Weights of a small mixture-of-experts language model, trained from scratch on English Wikipedia.
Size: 11 layers, width 256, vocabulary 21615, 27.2M parameters.
Training: a variant of SOAP for the experts, 425M tokens.
Below are experts of layer 2 (counted from 0) of a mixture-of-experts language model. Rows are named router (the router's row for the expert), gate (a neuron's input weights, with its number), up (a neuron's input weights, with its number) and show model dimensions 0-255. Each number is 128 + 24 x the weight over its row's rms, rounded and kept within 0 to 255.
Before each expert's rows: "comes after" lists some tokens at least twice as common just before its tokens as in all text. This comes from a sample of Wikipedia text that the model never trained on. Tokens count by the router's weight.

# expert 1
comes after: " |", "|", ";", " October", " July", " May"
router [131 206 163 130 132 122 184 161 137 127 112 131 112 100 100 103 185 119  76 112 123 155 126 131 154 106 103 136 100 163 165 133 129 158 144 150 132 120 132 149 119 144 153 169 125 127 121 122  89 137  92 152 144 128 121 133  91 123 121 199  96 150 121 123 145 112 153 137 131 106 135 113 138 133 131 112 128  66 127 123 133 147 115 117 128 101 105 144 110  93 127 147 145 108  99 123  97 133  91 136 125 109 123 158 148 150 117 105 106 172 122 114 131 108 131  99 104 119  92  61 147 152 131 126 121 108 159 153 126  88 147 158 120 108  93 163 124 140 136 139 127 159 136 123 123 107 118 123 142 139 146 133 142 151 114 142 136 127 143  92 100 113 136 130  61 199 116 151 112 115  91 125 112 152 123 104 101 131  92  89 120 174 137 143 159  86 120 147 118 133 133 133 138 101 114 120 150 119  83 113 126 141 134 162 175 106 127 144 147 136 144 110 136 167 138 147 110 126  97 169 108 109  95 151 127 124 149 121 132 136 136 158 130 151 134  98 119 132 120 159  42 113 130 139 137 161 160 123 177 131 139 120 121 145 193 110]
gate4 [110 130 127 111 120 156 141 144 172 153 102 107 132 115 131 130 140  90 125 147 137 137 146 134 139 156 116 103 103 125 148  47 117 106 121 178 118 119 115 170 124 143 189 125 131 148 141 134 134 123 151  95 149  84 106 137 124 121 139 144  80 162 121 120 143 146  81 156  86 127 169 126 121 126 140  90 142 102 144 110 129 134 153 137 114 107 109  99  92  84 165 107 136 161  85 122  94 159 109 120 139 166 161 162 181 104 121 136 127  99 121 105 166  97 125 124 139 122 106 119 135 126 134  93 141  90 132 147 164  93 113 150 150 119 124 114 121 119  91 160  87 118 127 121 152 102 124 122 139 149 119 129 125 114 160  94 102 119 106 157 162 146 112 167 162 161 125 100 152  82 100 124 103  92 143 110 167 110 116 138 150 114 105 109 124 121 123 133 149  91 139 117 151 156 107  99 129 114 165 125 132 163 141  93 160 106  96 125 116 133 147  85 101 144 124 158 178  97 143 126 106 112 146 133 137 152  80 113 132 131 128 156 149 136 172 143  82 127 113 151 140 161 121 129 156 119 166 148 126  99 102 176 164  84 158 126]
up4 [116 141 130 106 121 109 151 119 110 106  98 131 141 179 129 144 145 143 106 150 125 133 143 135  95 124 123 107 149 107 132 135 122 159 123 124 110  90 134  93 163  84 113 130 107 152 152 117 117 142 130 169 134 127 136 111 106 139 132 154 108 117 103 163  71 206 127 122 139  91  94 104 138 158 107 135 136 120  97 103 148  94 111 117 114 169 117 155 139 124 105 103 149 153 151 142 138 105  87 118 141  91 138 122 108 146 170 110 131 115 103 155 124 181 145 114 148 137 135 134 149  98 147 117 122 131  94 145 130 182 109 136 101 150  88 117 121 139 126  87 147  98 140 150 133 100  71 122 140 116 130 124 125 158 144 138 140 138 110 145 147  76 116 163 127  96 125 110 108 163 145 104 130 118 179  99 110  88  93 125 138 137 154 143 139  95 152 169 125 136  72 183 138 115  46 132 115 120 112 174 148 129 174 155 121 116 108 154 112 110 126 152 116  85 142 121  87 129 101 130 130 134 137  87 110 114 131 169  84 110 134 125 116 129 153 102 117 113 137 137 176 161 115 132 113 130 120 134 106 151 120 104 165 186  95 138]
gate5 [ 76 111  84 120 127 131 121 133 182 149 175 133 108 123 134 142 146 145 115  95 127  85 174 130 120 137 134 107 118 140 123 108 154 149 147 127  94 113 144  93 133 133 144 134  95  87 128 144 164 145 145 154  98 143 163 126 135  75 114 161 123 114  99 106 104 128  81 137 121 130 120  95 125 121 130 118 138 147 126 138 145 165  94  65 114 111 146 171 137 120 138 138 128 137 104 107 165  97 125 133 164 135 105 143 123 159 190 153  67 131 129 144  95 108 112 130 126 138 117 144 140 143 113 127  92 133 124  98 161 129 128 144 141 127 111 132 116 168 158 103  99 145  97 128  99 134 144 121 112 119 135 130 188 166 140 144 135 119 157 134 139  81  82 113 108  87 119 160 141 128 109 171 144 113 151 139  93 133 180 150 121 158  97 156 117 121 154  99 105 136 120 152 106 141 149 129 142 130 126 153 147 146 120 111 144 110 141  89 146 157 120 114 124 128 114 136 107 106 141  76 141 147 133 123 130 108 115 142 156 118  96  81  87 135 120 123 115 136 134 169 121 109  90 116 154 150 130  79 124 148 198 107  66 110 112 189]
up5 [146 150 124 121 100 126 133 133 118 113 115 157 155 151 113 126 131 107 113  91 104 121 116 174 147 101  81 147 127 146 151 129 126  89  84 141 180 167 128 127 122 129 116 148 126 159 139 164  72 122 134  97 173 131  96 155 128 143 131 103 114 170 147 124 143  93 130 169 121 138 113  87 133 142 154  99 158 102  81  96 156 136 167 152 151 153 112 154 121 153 122 113 149 160 110 145 139 101 146 115 125  96 138  79 151 159 116 121 130 149 171 130 136  93 131 129 140 155 143 133 104 119 178 104 157 114 114 140 159 128 146 146  71 128 119 186 129  97 124 116  79 104 136 128 131 162 117 152 114  77 159 108 131 115  93 108 128 137 174 151 108 145 115 143 132 143 114  96 112  77 122 132 157 116 133 172 140 173 118 143 100 150 172 129  92 132  96 102 149 162 139 103  90 143  96 115 117 136  98 137 107 167  89 177 138 147 109 124 152 111 127 138 117  77 129 152 128 118  91 146 104 153 118 137 122 153 131  99 132 109 156 152 144 144 138  85 106 115 102 159 148 106 113 119 135 112  83 129 125 142  88 118 148 142 103 109]
gate6 [ 95 147 147 152 150 171 106 113 165 133 126 132 142 124 131 120 141 121 173 137 101 108 115 142 121 153 136 106 121 149  89 111 133 146 133 116 120 118 141  96 157 150 125 138 127 110  96 145 118  92 104 137 119 138 150 128 155 134 156 124 102 121 160 125 111 172 118 143  98  53 142 151 117 118 124 148 146  87 169 143 136 120 132 123  93 137 127 163 141 140 167 129 139  91 118  90 104 139 192 125 111 204 182 135  96 106 131 179  96 110 132 130 119 120  83 133 184 114 152 128 124 106  71 134 142  87 113 129 119 136 110 145  91 126 130 160 108 100 149 134 150 103 104  83 102 163 132  89 161 151 140 133 124  70 134 117 116 117 132 118 147 162 117 125 110 138  76 108 123 140 103 120 137 131 137  92 139 152 147 122 118 154 151 141 135 140 160 137 120 182 136  94 130 142 143 143 136 137 151 164 156 101 115 128 114 103 124 150 163 102 143 140  83 120 101 111 138 159 165 119 103 142 144 125 167 137 134 103 124 158  65 177 143 120 104 165 130 108 118 137  98 129 111 142 175 128 100 128 146 112 107 133 100  82 133 129]
up6 [171 125 117 146 128  96 160 161 126 205 113 149 123 137 135 141 121 107 163 135 106 105 161 141 148 124 128 137 128 127 133 170  98 102 157 121 143 138 102 153 108  89 151 126 102 154 166 157  94 132 136 139  78  96 172  96 137 140 122 127  62 166 107 104 125 141 126 102 142 131 112 110  82 114 154 125 119 118 138 120 147 124 137 137 120  93 138 114 105 123 122 111 136 148 165 122 105 127 113 117 166 116 106 158 138 135  93 119 154 137  94  99 125 101 152  85 132  97 124 120 138 142 134 128 112 101 168 175 109 103 106 187 139 137 143 124 135 161 110 112 120 144 156  88 139 128 103 101 126 127 112 149 164  61 139 108  99 129 136 106 116 122 108 127 131 133 117 111 167 115  80 151 124  86 127 124 128 122 145 125 135 127 108 176 150 143 140  72  98  86 133 155 126 120 120 115 114  93 160  97 117 130 163 142 106 129 150 139 146 175  99 125 110 131 150 112  84 118 149  98 149 168 120 149 153 110 142 124 146 179 125 156 141 106  99 117 145 131 140 167 111 161 140 152 129 115 140 123 146  69 196 163 155 160 128 117]
gate7 [115 121 112 116 123 165 151 134  65 112 123 118 146 129 116 168 124 133 145 105 153 122 111 159 149 138 150 129  99 121 129 144 124 134 150 113 111 103 129 133 129 122 151 135 154 140 144 164 132 129 119 137  84  87 124 154 137 105 174 145 143 104  91 103  79 163 147 104 171 135 143 162 142 131 140  93 170 148 126 137 147 151 109 106 105 101 126 109 133 118 124 131  89 140  78 106 146 100 106 133 170 105 102 205 159 128 113  97 149  92 157 122  96 159 206 137 169 107 105 137 118 127 147 146 123 123 142 129 134 110 103 141 105 181 105 144 124 131 129 123 101 118 107 130 129 139 179 158 129 122 150 122  84 103 150 133 103 133 104 110 111 163 132 135  77 125 151 136 191 164  98 158 116 124 140 114 109 160 105 126 124 138 126 131 151 119 127 156 163 113  76 114 136 127 147 155 146 123 103 114 124 127 119 161 176 141 138  90 103 108  90 105  75 140 109 124 134 165 151 133 139 136 119 162 119 130 131 154 123 123 113 139 129 127 124 141 125 111 118 125  80 189 133 106 163 144 125 106 146 139 128 202 147  95 107 104]
up7 [146 144 131 156 133 132 133 131 128 165 118 121 103 146 157 146 141 114 177 121 100  86 164 167 180 127 141 133 106  67  99 119  88  97 132 121 129 157 103 128 126 109 135 116 111 118  99 145 170  99 120 133  71 109 119  98 172 160 153  85 173 115 139 143  75 129  87 126 136 142 142 151 158 105 146  99 120 152 121 127 131 140 144 134 137 174 117 107 119 125 124 129 105 152 168 124 137 161 111 111  98 113 124 162 115  89  92 107 161  88 184 158 116 134 125 100 141 131 103 136 166  84 130 127 139 118 130 124 133  98 126 140 128 150 112 139 134 115 130 112 156 126 133 161 138 163 147 134 181 130 149 148 122 169 184 115 116 139 156 129 157 129 152 152 121 151 125 127 122  84  89 120 130 153 114 161  97 167 138 113 154 108 144 116 104  93 138 144 115 132  83 113 165 165 190  88 138 131 152  91 131  86 138 147 152 164 171 116 113 133 115 111 125 121 111 179 133 141 172 100 120 149 128 112 141 116 164 136 116 111 139 155 119 101  87 126 157 127 141 125 152 108 109 125 140 138 137 176 140 152 142 130 120 148 125 173]

# expert 0
comes after: " ", " (", "–", " de", "="
router [129 155 127 138 132 132 123 109 137 153 153 125 136 163 141 116 104 120 132 146 140 152 122 117 137  92  88 130 108 117 115 109 126 112 158  95 123 133 152 126 130 143 148 125 132 154  98 122  64 112 136  79 147 145 124 112 133 143 126 147 154 147 176 102 164 102 140 135 142  82 103  54 185 145 132  44 118 131 100  89 137 107  92 105 118 122 116 122 140 123 164 126 156 144 146 134 156 118 122 103 149 138 105 107 140 155 121 126 144 140  96 108 145 145 135 150  83 173 137 175  99 123 139 122 105 114 142 161 124 145  94 132 126 146 112 157 135 136 103 148 110 148 159 126 101 136 129 131 101 181 112 149 116 122 132 157 100 123 127 125  56 124 149 132  38 119 125 129 118 117 138 131 104 131 147 143 113 141 124 111 142 167 118 116 147  97 141 144 127 132 126 197 109  63 138 126 124 136 149 160 128 149 136 145 115 123 134 141 122 160 131  89 143 140 155 159 151 132  98 146 181 101 126 145 118 161 145  99 118 152 130 100  78 145 116 100 137 148 128 193 124 102 117 148 116 153 136 158 178 143 108 109 152 136 145 113]
gate0 [123 126 123 147  87  73 108 139  91 109 152 180 103 151 100 134 146 165 151 133  88 141 144 137 196 138  97 138  95 130 140  90 137 120 118 120 148 121 142 126 112 136 142 150 144 134 109 158 162 166 125 180 128 132 113 136 124 125 132 157 135 134 100 163 121 154 108 108 101 130 119 120  70 108 139 160 164 147 103 112 153 147  89 110 157  96 145 117 182 144 152 102 131 123 127 139 148 164 129 135  81 126 134 155 143 119 161 132 153 142 139 138 142  91  89 102 122 127 147 151 163 180 130 120 132  86 159 144 126 128 101 149 132 173  97 106 112  85 157  81 113 139 126 163 120  97 122 147 116 106 135  99 139 152 192 153 109 146 135 116 168 175 111 149 137 112 147 112 128 130 164 165 141 143 139 129 120 134 166 101 124 156 133 136 136 105 130 123 121 145  74 115 167 100 114 124 138 153 155 121 136 119 107 145 134  85 162 141 138 128 133 140 111 115 156 101 109 127 115 123 143 116 123  96 164 158 159 108 124 138 111 143 142 128 102 132  99 168 130 118 203  76 160 125 138 150 134 117 122  97 171 121 139 143 125  92]
up0 [171 143 137 142 128 133 150 136 130 128 137 110 149 132 141 106 123 177 133  96 137 101 152 115 139 108 139 132 134 108 143 127 102 156 101 148 144 161 101 120 129 111 122 161 133 152 117 170 116 118 142 142 134 150 173 131 120 124 158 129 127 115 105 132  83  77 117 125 213 101  90 163 134 112 127 142 117 115 125 113 118  92 170  71 137 155 148  93 117 126 106 155 140 134 102 113  64 124 167 121 138 138 150 101 129 103 142  92 114 115 151 117 150 129 112 106 108  87 162 142  94 110 130 156  88 128  90 155  93 154 122 158  88 133 117  83 119  89 131 127 140  95 128 131 156 131 140 101 157 110 112 150 115 127 120 134 112 106 154 105 110 129 103 149 163 164  90 111 150 154 136 150 121 111 151  92 101 133 110 142 138 126 108 107 111 188 147 152  77 127 161 141 126 124 116 164  98  78 146 109 139 149 111 122 128 112 105  88 144 122  77 129 143 131  90 108  97 136 205 117 136 107 135 142 127 130 108 103 155 110 163 115  82 123 121 142 169 117 181 126 121 116  90 116 130 141 149 125 116 151 104 113 149 120  80 114]
gate1 [131 139 136 124 150 104 139 188 127 122 138  79 129 139 107 146 173 177  91 150 109  98 124 109  74 164  91  92 150 110 148 148  98 118 153 145 128 128 133 181 114 115 115 110 106 183 127 146 155 172 138 130 188 133 162 133 139 136 106 131 126 124  91 126 111 104 128 143 108 128 147 151 117 127 165 120 107  93 147 160 163 146 191 107 101 156 145  92 146 146 127 158 137  71 146 129  95 102 166 159 132  89  88 127 133 120 146 104 148 144 115 109 110 110 112 115 120 104 125 134 129 107 165 127 161 114 127 157 106 126  86 131 121 150 114 156 146 119 109 122 146 161 159 162 149 156 156 145 129 121  82 107 124 137 135 125 122 166 113 109 172 131 164  82 161 108 126 101 137 135 125 139 122 118 148 113 135 106 118 130 152 117  63 143 123 119 100 147  98 150 154 133 170 111  98 108 115 161 136 118 127 123 157 146  94 118  65  85 139 139 133 162 117 103 153 159 140 166 124 149 158 154 112 136 105 134 154 119  80 153 143 120 123 124 165 159 104 110 179 115 140 141 133 160 138 108 129 134 129 130 119 119 106 116 139 123]
up1 [111 132  83 104 114 129 152 169 124 135 105 117 156 137 138 120 126  85 129 124  76 165 133 149 103 103 146 159  72 141 114 132  92 134  96 118  93  99 148 134 124 114 121 113 116 100 155  92 107  80 168 123 170  74 131 157 176 153 139  87 136 156 154 103 146 107 136 104 115 119 100 107 115 161 113 122 138 126 137 132 116 129 102 139 100 153 136 128 118  79 161 145 160 109 140 136 160 108  93 127 146 169 132 140 109 170 135  95  90 135 109 128 120  97 164 113  98 157  76 129 131  94 138 107 100 117 134  87 129 157 114 111 172 116  85 102 139 138 127 141 156 143  98 102 125 123  99 145 128 144 108 114 121 152 118 101 132 133 102 154 159 170 107 143 116 152 107  95 139 171 108  94 137 134 166 116  98 132 126 153  98 169 158 111 128 107 118 154 166 101 107 132 137 154 123 138 138  79 146 124  76 105 106 139 127 135 116 121 173 129 160 113 100 106 162 118 126 140 101 110 110 138 108 120 119 116  86  95 116 131  97 118  88 139 108 110 118 162 137  80 126 113 148 150 122 127 137 140  90 101 118 138  66 149 134  94]
gate2 [137  76 114  82 121 159 121 139 120 151 136 114 140 102 173 123 123  90 119 128 119 187 109  69 134 157 125 113  63 129 126 155 131 187 113 105 109 109  69 163 199 134 155 138  88 127 131 101  79 122 102 123  91 120 139 118 120 125 129 128 129 154 124  94 120  91 154 110 108 105 110 129 127 145 129 134 129 164 171 113 125 117 117 134 149 128 140 112 123 122 108 114 127 107 150 110 144 129 124 116 124 129 155 122 146 179 158 129 140 107 120 114 129 125 106 165 112 113 113  98 179 160 117 122 127 139 127 106 101 153 140 124 123 154 136 113 172 135  98 139 106 133 116 152 150 107 164 114 155 125 124 139  72 104 134 113 105  94 113 173 114 131 155 136 119 111 115 102 146 135 120 111 144 123 118 138 114 102 143 101 111 105 104 163 158  97  67  98 148 118 187 144 144 102 170 124 167 145 164 130 143 129 145 111 107 136 114  97 134 101 113 139 106 114 168 126 186 158  89 142 134 155 122 137 134 120 103 132 110 160 124 119 155 110 140 117  80 138 128 125  86 127 199 129 126  86 124 159 154 145 131 114 146 132 103 159]
up2 [136 102 147 108 105 176 105 149 154 127 149 115 149 160 153  82 114 148 119 165 132 125 171 167 146 107 105 158 130 109 116 124 144 133 133 144 109  94 148 100 105 154 129 144 149 113 127 133 146  85 146 101 133 141 133 170 121 116 126 155 148 127 115 109 103 106 133 156 147 112 141  99 131 111 135 106 114 125 136 143 159 129 152 160 170 140 158 147 106 127 115 124  34 110 120 154  96 113 153 141 113 112 118 189  99 168 161 144  88 110 155  86  89 159 136 115 103 104 138 168 113  70  90 144 143 107 101 128 118 168 141 102 132 110 125 138 153 117 120 112 146 148 132 152 136 138 104 100  96 127 108 151 135 125 128 153 139 105 119 176 110 151 126  99 149 157 122  87 127  88 133  93  95 131 123 143 130 161 108 128 183 116 119 117 124 158 129 108 156  96 116 104 128 163  91  85 128 154 148 116  82 143  79 100 138 157 122 122 135 130 157  76 121 116 114 131 153 113 159 146 137 109 183 105 138 127 100 129 122 109 123 101 118 150 158 173 125 137 115 132 130 139  85 105 103 118 152 119 100 129 133 100 184 137 138 100]
gate3 [102 114 110 106  76 134  79 127 145 155 152 171 101  89 112 103  84 110 100 154 125 121 131 126 131 114 123 113  96 152 125 109 144 103 116 128 100  98 134  88 122 154 147  97 115 139 152 143 129 132 137 120  87 161 123 158 113 148 121 132 129 136 159  81 131 132 141 134  95 178 116 142 138 133 117 130 109 122 125 142 110 113 103 110 109 165 100 106 134 100  94 126 100 152 110 149 162  98 117 161 147 124 143  98 177 157 168 142 163 115  90 113 123 108 177 140 131 166 148 105 125 135 144 135  99 122  77 173 128 161 166 110 121 137 144 103 109 116 152  92 105 156 139 116 152 111 156 111 100 152  98 123  79 121 156 131 118 125 142 131 136 144 158 121  98 139  79 142 169 145 112 145 106 117 148 143 131 176 153  90 151  61 102  88 179 120 102 137 141 123 165 163 118 137 146 166 144 154 125 106 156 122 118 100 132  88  99 131 120 159 128 132 113 145 111 138 149 100  94 127 109 126 131 109 126 144 155 109 156 123 129  66 162 137 176 137 113 180 128 131 151 139 120 162 151 135 134 145 136 135  89  73 125 132 121 117]
up3 [112 129 117 172 129 138  93 131  87 152 122  98 130 116 113 133 105 129 102 122 143 131  98 145 116 158 100 132 132  96 173 128 145 126 112 135  99 165 108 157 182 105 122 151 112 116 148 108 124 105 157 121 114 153 149 167 127 162 115 135 109 113 125 128  67  86  65 144 152 103 120 127 137 119  76 127 112 146 150 107 128 167 131 103 119 126 117 132 118 106 152 193 108 171 123 130 127 100 148 124 111 162 106  86 127 151 128 131 156  96 147 118 101  80 119 122 143 123 140 120 158  83 155 130 166 125 133  97 144  87 101 117 119 136 112 108 137 104 169  74 187 147 141 111 108 109  91 154 182 116 143 125 164 167 135 155 126  92 109 100 142 165 121 101 174 107 122 112 118  84 109 135 151 113  99 117  94 108 133 128 112 163 119  83 140 139 135 177 116 114 155 146 136 140 154 109 141 112 103 123 146 121 148 103 103 126  98 126 143 152 133 164 137 114  96 155 141 121 144 108 148 153 133 142 135 110 162  99 124 112 126  73 167  75 110 132 136  96 118 128 145 152 156 182 123 129 133 109 115 139 136 157 128 119 122 154]

# expert 10
comes after: " ", " the", " The", " his", "The", " known"
router [156 137 123 128 136 165  89 100 109  96 118 143 146 105 158 126 125 114 109 123 112 144 102 137 139  95 106 168 158 129 163 131  99 128  94  91 170 112 161 158 104 145 137 151 119 132 139 124 115 102  91  93 157 129 127 161 169 141 124 133 114 136 119  81 161 109 128 123 102 138  88 131 177 103 134  82 139 157 108  86 176 139 107 127 118 100 108 135 118 101 112 116 161 132 160 114 139 121 113 143 131 122 155 129 132 154 102 121  88 135 145 128 147 131 121 148 117 126 142 185 142 163 160 142 176 152 137 170 136 131 135 119 132  94 153 145 158 134  94  77 139 129 110 141 105 126 120 110 109 105 131 145 109 143 160 113  89  92 110 145  87 166 147 155 110 136  89 115 157 114 106 128 112 151 128 103 109 112 135 163 151 113 103 122 140 130 123 146 117 157 107 186 138 115 109  91 126 162 161 129 131 138 184 112  74  90 140 147 125 125 106 116 143 107 151 155 109 134 107 135 150 117 125 117 192 177  95 104 105 119 141 137  78 110 134  98  91  84 159 124 115  88 129 166  91 153 183 140 113 111 133 127 111 117 144 106]
gate0 [ 99 162 172  86 104 126 113 132 129 101 108 113 127 170 138 148 150 142 130 148 124 139 130 161 143 138 147  92  98 121 113 115 140 157 154 141 123 122 123 158 174  87 142  96 163 174 127 107  87 125 145 111 149  96 109 104 159 118 159 142 102 129 128 174 146 131 102 126  93 128 127  98 121 108 172 145 148 121  82  94 160 133 141 113 107 125 118 163 150 128 103 121  62 159  93 102 144 115 131 114 123 107 150 110 113 122  70 149 119 144 139 121 159 127  99 100 137 130 158 140  70  93 158 144 105 108 113 146  99 170  98  86 150 137 109 153 135  86 131 131 168 139 141 143 111  94 106  87 135 105 126  70 121 123 141 146 160 111 128 165 139 136 126 113 139 153 141 116 115 141 156 112 133  97 108 130 121 168 143 112 125  96  99 174  74  86 164 129 152 140 140 124 129  94 153 124  80 133 105 147 138  96 173 152 170 152 138 111 160 146 121 128 167 128 130 115 138 172 120 149 150 114 164 119 127 145 138 133  85  96 131 116 132 113 111 121 118 160 130 103 136 108 105 125 123 151 115 127 130 116 123  56 131 121 150 147]
up0 [106 122 148 153 161  93 116 122 150 142  80 137 140 137 126 128 145 123  70 159 100  91 130 144 162  92 186 123 147 114 139 126 155 144  98 117 126 127 113 123 118 146 124 141 119  86 151 172 129 121 122 128  52 153 114  84  82 155 105 122 146 156 137  78 121 126 134 115 164  99 105 145 114 131 122 101 119 121 144 203  94 133  99 155 108 126 134 148 108  92 121 120 128 170 125 121 134  76 153 143 156 105 117 101 196 133 152 102 121  91 114 130 104 131 131 129 162 140  98 108 148 146 140 127 134 173 159  95 149 107 136  76 147 115 129 128 165 137  61 134 125 138 119 143 118 111 115 146 127 148 151 143 109 112 122 154 119 105  99 113 107 116 165 186 131 101 129  87 139 132 111 124 107 143 129 126 103 139 104 116 134 107 111 114 121 144 117 101 164 145 151  76 115 136  92 118 132  94 134 117 152 118 117 123 107 141 147  87  74 148 145 138 129  92 113 125 114 142 118 174 150 129 102 119 132 123 135 129 124 146 106 114 135 119 120 148  96  81 134 142 126 123 149 133 175 115  77 136 131  86 140 160 101 123 146  87]
gate1 [155 163 107 122 143 146 110 153 153 147 122 138  93 112 136  95  91 166  69 171 125 155 124 117 128 121 120 113 152 114  85  61 131 106 105 112 119 145 171  88 123 139 128 129 176 122 137 103 107 121 119 154 128 105 122  64  80 154  91 144 128 141 124 131 122 119 126 135 100 162 120 149 129 176  80 116 125 133  86 138 136 117 111 119 118  90 137  96 150 129 137 132 129 158 156 112  99 142 148 134 134 141 128 138 111  55 133  92 159 105 127 131 135 108 117 116 140 154 140 136 164 130 107 142  92 110 102 140 154  77 116 129 131 132  82 158 110 113 181 128 107 125 157  99  89 160 100  85 103 148 102  92 151 139  79 133 146 119 154 128 102 157 147  99 107 122  91 109 146  75 113 101  68 120 128 141 129 137 142 144 161 157 153 140 115 131 137 184 155 144 126 104 148 137 136 164  67 136 114 134 142 167 103  96 112 128 145 114 124 109 124 105 160  93 116 141 144 146 137 154 164 155 111  98 122  90 126 127 110 123 152 113 143 153 117 134 121 156 121 141 136 146 146 107 163 144 143 148 121 143 146 142 123 154 134 119]
up1 [146 147 112  61 147 106 156 114 108 125  89 119 132 140  80 131  85 121 106 130  95 142 151 170 148 186  99 126 127 149 122 170 124  90 158  76 138 140 104 102 154 109 117 138 117 133 146 123 131 129 135 148 136 150  80 130 142 123 158 120  90 119 164 149 109 119 116 131 135 189 137 175 144 135  95 127 107 142 118 169 139 114  99 114 153 102  87 110 139 116 135 121 102 113 164 105 117 122 123 138  89 132 136 108 119 145 111 127 159 118  86  99 148 118 151 131 133 123 146  94 148 100 111  82 146 101  87 119  98 113 144 125 160 145 103 137 107 109  99 129 123 151 172  92  98 132 118 114 141 164 176 150 142 120  95 156 115 134 133 132 106 138 147 131 123 139 112 143  92  92 140  91 106 131 128 148 177 123 155  81 128 122 151 124 131 145 107 155 125 121 163 142 139 170 165 181 113  97 115  95 142  85 107 113  97 110 136 141 134 141 152 158 170 117  84  94 156 127 128 119 121 100 155 104 109 122 101 171  86 127 135 134 113  99 117 166 158 129 117 146 151 107  91 173 139 163 122 141 147 123 100 165 121 123  98 116]
gate2 [151 133  68 136 115 149 161 139 156 123 120 127 139 106  76 115 164 156 119 174 110 143 167 135  72 179 155 124 131 147 129 128 165 141  73 151 120  95 119 113 103 106 105 121  91 109 156 123  95 161 131 123 156 125 118 146 160 114 121 121 102 111 151 160 143 130 129  97 100 132 100 149 103  95  76 162  98 125 122  94  72 126 156 116 120 140 136 121 104 143 126 125 103  90 131 114 112 103 132 129 136 131 171  99  91  92 109 125 110 144 111  84 126  92 110 118 156  95 147 126 156  91 157 112 117 100 102 140 156 166 101 128 116 110 123 158 130 129 120 148 152 131 125 124 121 135 146  79 143  81 121 125 135 123 173 114 177 139 100 170 140 137 138 170 128 120 112 132 128 110 101 150 149 168 132 124  96 165 114 152 125 146 126  72 152 156  95 117 139 155 139 107 111 156  94 141 154 126  88 115 119 134 116 110 105 149 125 102 145  92 135  82 152 112  82 155 127 156 148 143 124 129 105 125 144 140  79 134  86 130 135 146  67 149 137 133 157 132 162 162 156 142 146 112  98 145 150 121 101 102 109 106 122 123 121 136]
up2 [ 80 123 139 124 148 165 153 163 118 102 143 147 112 118 127 113 106 134 140 101 111 117 145  86  85 142 146 117 120 153 103 126 157 162  99 111 149 131 119 115  97 110  85 158 100 148 119  81 108  99  66 120 123 131 114 130 124 122 157 155 121  85 113 162 135  74  87 125 138  81 118 106  87 109 137  85 112 139  92 157 118 174 136 158 119 136  81 163 149 150 136  73 139 102 167 168 142 126 131 107 147 116 119 115 133  96 134 122 133 111  95 115 141 137 121 161 107 146 121 103 126 127 115 124 158 148  81  88 151 122 122 114  92 136 142 141 159 101 101 133  90 139  92 117 141 115 146 143 159 145 140 117 119  98 167 104 164 154 150 144 147 109 161 134 179 136 109 160 122 105 110  90 127  82  88 132  97 115 152 160 135 104 131 106 143 122  77 126 142 141 132 157 117 117 141 149 127 115 162 146 126 129 121 129 171 102  79 111 115 123 127 190 124  95 134  95 145 140 107 168 145 104 139 130 128  85 164 121 157 118 110 156 147 133  72 105 150 107 126 129  85 120 128 120 100 126 123 124 156 124 167 138 112 124 133 119]
gate3 [109 195 128 110  91 144 129 109 119 147 131 129 105 157 128 167  81  88 123 122 128 106 121  92 125 105 152 139 119 168 115 136 158  88 128 152 166 131 122 176 141 133 175 137 128 144 124  97 150 106 108 116 135 106 120 116 128 129 104 165 146 138 112  93 143 145 106  93 128 123 125 110 133 108  93 113 103 129 146 144 141 174 139 147 144 143 137 138 129 130 115  94 142 135 149 149 124 118 200 135 126 130 133 161 153 140 142 150 149 103 152 125 134  95 121 142 139 129 148 129 130 150 149 137 197 129 109 103 166 127 172  99 121 128 111 145 142 146 114 135 126 146 127 121  81  99 102 132 141 106 169 166  94 130 147 138 110 139  89 112 140 132 113 108 120  85 120  89 155 121 104 120 155 132 103 157 128 145 154 103  78 173 164 107 157 120 115 101 186 129 146 132 124 115  92  76 118 136 105 167 127 113 121  88 170 141 136 157 152 149 141 146 130 118 152 154 166 159 198 140 108 137 135 122 114 110 139 102  84 129 136 165 137 142 115 131 143  77  59 155 116 140 158  90 107 117 156 152 126 108 151 122 109 168 141 141]
up3 [128 133 155 118 134 148 124 182 133  76  95  96 137 124 123 154 187 127 160 114 147 129 109 132  87 119 146 155 121 142 147 120 154 147 108 104 114 122 149 148 104  98 111 132 145 149 121 147 122 124 107 131  95 116 134 107 119 128 174 116 124  81 167 124 112 116 185 117 123  97 134 129 131 110 132 136 135 106  88  99 151 106 130 114 122  84 158 155 144 122 145 100 175 153 106 151 157 102 126 100 150 167 125 123 125 109 124 142 144 114  96 170 163 135 147  82 166 136 115  83 111 104 105 140  86 108 132 151 125 147  99 107 169 105 161  97 134 143 130 114 134 166 122 148 138 128 135  95 110 149  97 132 157 149 128 131 121 142 117 169 144 124 163 160 151 105 151 111 142 114  98 104 105  91 138 124 120 122 151 159 193 100 116  91  74 131 103 195 158 116 133  60  99 144 145 181  98 105 128 130 144 138 109  86  84 145 114 118 165 130 117 137 144  99 111 107  93 117 127 117 111 104 138 149 164 133 104 149  88 112 132 146 130 139 125 121 118 132 145 120 116 133 147 176 134 127 104 118 151 129 132 109 190 107 121 150]